{
  "n_layer": 15,
  "d_model": 160,
  "n_experts": 32,
  "experts_per_token": 8,
  "d_expert": 32,
  "d_shared_expert": 64,
  "activation": "swiglu",
  "moe_layers": [1, 2, 3, 4, 5, 6, 7, 8, 9, 10, 11, 12, 13, 14],
  "router_score": "sigmoid",
  "normalize_top_k": true,
  "routed_scale": 1.0,
  "balance_loss": 0.00313,
  "balance_bias": false,
  "router_bias": true,
  "init_std_router": 0.00717,
  "lr_router": 0.000958,
  "n_head": 2,
  "n_kv_head": 2,
  "head_dim": 64,
  "vocab_size": 8192,
  "norm": "rmsnorm",
  "norm_place": "pre",
  "norm_eps": 1e-05,
  "positions": "rope",
  "rope_base": 10000.0,
  "rope_fraction": 1.0,
  "qk_norm": true,
  "attn_scale": 0.193,
  "tie_embeddings": false,
  "parallel_block": false,
  "init": "trunc",
  "init_std_qkv": 0.0445,
  "init_std_o": 0.0445,
  "init_std_up": 0.0445,
  "init_std_down": 0.0,
  "optimizer": "muon_variant",
  "lr": 0.0105,
  "lr_mult_qkv": 0.7,
  "lr_mult_o": 1.63,
  "lr_mult_up": 1.14,
  "beta1": 0.93,
  "lr_head": 0.00894,
  "warmup_steps": 50,
  "schedule": "wsd",
  "decay_fraction": 0.475,
  "decay_shape": "linear",
  "final_lr_fraction": 0.1,
  "batch_tokens": 65536,
  "seq_len": 256,
  "doc_mask": false,
  "train_tokens": 364700000,
  "steps": 5565,
  "dataset": "wikipedia_en"
}
Below are experts of layer 10 (counted from 0) of a mixture-of-experts language model. Rows are named gate (a neuron's input weights, with its number), up (a neuron's input weights, with its number) and show model dimensions 0-159. Each number is 128 + 24 x the weight over its row's rms, rounded and kept within 0 to 255.
Before each expert's rows: "comes after" lists some tokens at least twice as common just before its tokens as in all text; "gets" lists some tokens that make up at least twice as much of what it gets as of all text. This comes from a sample of Wikipedia text that the model never trained on. Tokens count by the router's weight.

# expert 27
comes after: "\n", ".", ",", "==", " that", " =="
gets: "\n", ".", "|", " the", " was", " is"
gate0 [127 133 122 172 135 115  91 104 185 126  80 173 123  89 129 118 127 143 135 130 121 160  80 161 114  66 129 125 118 141  87 143 154 109 186 126 142  90 125 150 122 123 142 134  95 141 137 115 140 138 130 160 166 154 162  81 110 165  92 127 163 144 114 138 114 130  98 104 142 154 144  79 142 108 153 166 143 106 152 103 121 129 127 102 152 156 134 146 117  88 104 133 141 112 136 170  99 125 101 168  82 115 128 135 105 112 126 162 102 124 112 123 154 132 126 165 109 119 118 140 118 161 161 128 158 145 142 130 147 116 129 124 170 121 191 142 155 148 128 162 103 158 150 135 134 119 122 128 150 117 149 126 119  88 162 152 122 137 107 141]
up0 [139 131 153 172 113 147 128 116 116 176 116  83 133 120 118 126 116 119 122 140  99 119  91 150 133 119  79 138 131  44 112 104 151 111  97 135 179 160 141  90 171 116 140 131 156  94 121 198 100 101 133 115 109 115 129  93  91  95 119 141 108 149 131 132 139 122 120 143 145 154 136 154 122 126 117 116 119 161  85  88 144 121 102 119 122 128  79 107 166  74 147 108 131 133 163  92 110 129 141 115 133 121 152 140 114 148 123 132 102 150  99 151 171 130 118 157 112 155 125 119 140 147 124 128  92 142 143 128 118 141 148 127 177 127 111 167 153 143 110 133 139 113 114 165 183 160 111 142 107 126 105 131 151 149 106  93 109 109 109 143]

# expert 7
comes after: " ", " |", "1", "2", "0", "9"
gets: " ", "1", "0", " (", "9", "2"
gate0 [122 102  81 136 137 156 155 123 108 110 162 125 150 148 151 167 156 144  76  69 143 114  98 129 122  95  76 145 101 115 120 133 133 128 163 120 126 148 128 103 131 135  74 143 137 105 124 131  88 122 108  77 150 113 151 106  85  83 115 121 195 102 109 131 111 105 175 171 114 136 133 142 131  99 147 122 165 140 146 144 165 129 111 123  91  77 107 113 152 106 139 124 113 124 154 126 140 163 106 157 134 107 124 124 106 131 158 152 159 107  95 147 111 129 142 156 108 130 113 122  97 152 105 132 123 108 141  95 148 142 114  94 132 106 165 176 120 115 143  99 142 134 164 133 138 126 138 124 172 110 135 135  94 145 143 146 157 118  89 124]
up0 [ 97 128 110 121 132 148  97  91 134 127 123 112 140 121 131 141 115 111 143 124 172 160 128 125 175 151 170 122 123 123 142 161 150 134 150 140 115 157 153 142 144 138 105 171 157 134 114 111 128 128 152 114 129  79 138 126 127 127 180 108 122  97 100 181 143 149 112 103 151 147 158 125  83 145 141 150 220 122 150 147 133 125 124 110 132 101 133 114 148 170  90 129 117 128 178 142 146 107 106 155 106 109 110 156 117 134 116 133 112 133  76 182 132 154 123 131 129 156  97 148 117 154 163 164 107 126 122 104 109 115  90 133  86 129 106 158 132 111 172 148 124 127 164 158 123 150 145 139 112 118 170 140  95 167  92 165 117 135 124 147]

# expert 26
comes after: "\n", ")", "%", " —", "″", "\""
gets: " |", "\n", "|", ";", "-", ")"
gate0 [ 79 111 130 118 165 104 168 150 129 134 161 120 138 100 127 117 162 104 109 133 138 138 125 117  92 134 131 155 153 137 108 113 122 138 108 106 157 101 103 130 109 128 116 119 109 124 112  85 147 108 172 194 131 131 115 106 118 100 133 157 100 150 168 133 113 121 140 137 131 110 157 140 154 109 146 103 160 112 151 117 121  86 144 141 120 138  91 153  92 103 117 147 120 152 102 157 115 121 119 109 134 154 129 121 151 166  84 171 102  95 103 172 138 155  88 186 163 119 127 115 147 141 144 155 119 145 107 131 153 129 176  63 155 152 139 150 107 137 143 137 147 136 130 174 121 117 157 103 131 162 152 101 165 115 117 162 132  77 133 158]
up0 [108 119 138 136 104 115 107 127 152 139 140 138 133 121 123 101 144 113  86 156 143 111 118 145 158 135 138 106 131 154 170 111 121 137 183 145 146 133 137 131 119 155 153 134 150 110  83 140 140 157 144 109 157 122 140 132 118 117 120 147  85 143 154 185 136 111 115 102  95  99 160 153 123 106 122 139 110 135  99 142 149  89 144 140 155 155 101  87  89 115 111  98 125 117  79 132 111 131  84 116 136 129  88 112 140 141 180 131 116  96  91  84 103  96  74 108 118  82 113  92 122  84 122 103 120 127 118 133 106 148 151 127 131 147 132 140 158 149 107 124 147 110 132 138 102 163 148 126 132 145 153  66 117 185 101 129 101 121 124 193]

# expert 24
comes after: " ", " |", "1", "2", "0", "|"
gets: " ", "0", "2", "1", "3", "5"
gate0 [124 146 177 155 160 130 157 109 109 116 140 160  78 139  81 130 138 125 170 116 131 163 178 148 104 133 114 138 165 105 147 102 150 160 115 130 125 126  81 109 144 126 165 131 153 120 154 166 115 162 114 138 131 109 129 154 108 138 132 161 142 102 126  86 155 162 136 157 134 123 116 148 122 120  96  82 118  97 128 164  78 123 106 125 126 125 111 137 142 165 110 163 181 143  87 128 159 125 127 121 133 145 130 114 121 128 140 102 137 159 111 129 147 176 138 140 124 164 136 176 126  92 143 139 135 120 179 120 122  98 120  49  89 131 149 133 119 146 153 129 105 126 146 151 123 100 103  94 142 121  85 138 145 101 112 123 149 114 111 156]
up0 [132 130 119 125 164 115  94  84 116  99 107 142 137 154 139 122  83  99 148 118  91 139  76 160 146 129 129 109 138 143 108 142 143 134 129 129 129 148 103 170 126 137 115 113 123 136 102  88  89 139 100 139  95 127 132  62 125 132 149  93 145 162 124 110 123 140  80 120 146  86 130 168 142 126 142 127 115 112 110 142 137 124 142  80 134 101 119 118 129 141 146 127  91  90 146 136 143 149 144 100 181 122 158 142 179 115 100 147 122 181 126 121 107 131 121 165 116 126 142 161 171 105 187 149 111 122 104 120 100 127 125  93 131 135 151 140 144 132 128 149 163 107 125 173 120 142  87 176  95 125 174 112 131 129  99 112 152 121 108 177]

# expert 9
comes after: "\n", " ", "-", "2", " (", "|"
gets: "2", " |", "|", "\n", "-", "1"
gate0 [140 130 125 132 141 127 140 186 123 126 148 180 133  96 138 128 152 144 117 112 159 149 150 119  99 154 133 158 121 133 130 150 137 109 150 106 145 152 152 102 109 121 169 144 164 135 122 166 145 103 114  84 142 134  66 108 124  90 121 116 121  94  91 109  97 133 109 166 164 160 114 134  87 185 108 136 121 157 166 148 164 121 119  98 116 113 113 156 122  91 104 128 138 138 135 127 156  96 135 130 127 163  85 122 171 106 135 154 155 112 111 188 106 128 146 147 146 119 111 172  98 149 145 116  76 157 128 124 117 102  88  70 104 117 115 147 114 134 133 128 149 185 139 148 127 124 123 118 132 172 142 132 118 123 144 125 144 141 152 148]
up0 [110 122 103 112 140 115 143 142 135 144  84  99 128 120 125 163 122 104 134 108 105 132 126 137 143 189 140 151 167 159  93 108 154 134 116 155 114  90 136 138  92 117 109 142 108  84  98 112 141 110 123 137 124 104 134 100 130 137 134 125 182 107 146  61  99  93 165 157 150 130 179 146 112 159 130 152 121 142 133 108 134 112 174 175 145  99 147 124  98 123  91  84 132 165 117  95 150 128 156 116 124 141 110  85  90 109 122 122 150 124 117 121 119  94 114 140 153 121  89 144  99 102  84 109 164  94 103 141 120 134 117 116 154 137 182 138 118 126 165 141 127 136 134 102 121 155 123  78 122 136  76 114 126 137 166 121 164 121 105 130]

# expert 3
comes after: " the", " of", " in", " a", "'", " on"
gets: " the", " a", " The", " his", "The", " \""
gate21 [162 134 113 128 155 161 121 101 143 180  88 175 128 111  98 147 181 104 140 172 103  88 132 139 107 132 145 166 127 111  96 139 129 129 114 160 115 144 146  94 144  91 128 146 102 119 147 129 126 124 135  98 141 171 119 103 159 116 111 151 111 171 159 153 132 150 131 127 123 120 143 168 123 107 168 153  99 127 162  98 113 109 122 116 108  94 117 118 149 119  79  69 123  92 174 161 121 130 121 155  92 105 116 170 146 148 125 139 126 138 113  98  98 130 157  98 151 109 109 111 107 156 106 116  99 146  94 164 106  85 104 131  97 181 145 137 118 136 121 126 153 154 146 142 125 113 124 151 116 144 144 181 116 137 122 155 129 132 139 151]
up21 [168 123 126 139  97  97 132 124 168 144 126 117 133 109 189 111 153 151 117 116  97 146  97 130 145 123 156 154 125 115 127 127 111  89 133 128 156 121 120  89 130 119 135 107 162 105 105 151 114 126 127  67 142  93 139 120 177 112 107 162 134  92 113  99 124 110 139 118 131 140 137 121 147 115 145 117 117  88 108 169 131 101 141 102 129 125 109 168  79 129  87 177 144 136 134 148 161 158 139 160  85 146 144 172 155 123 135 122 149  82 143  81 111 154 157 121 132 150 116 111 117 148  96 163 115 183 136  90 107 133 140 148 101 129 147 103 153 171 145 146 130 125 118 135 100 122 143 126 179 135 108 119  98 120  61  98 122 129 130 140]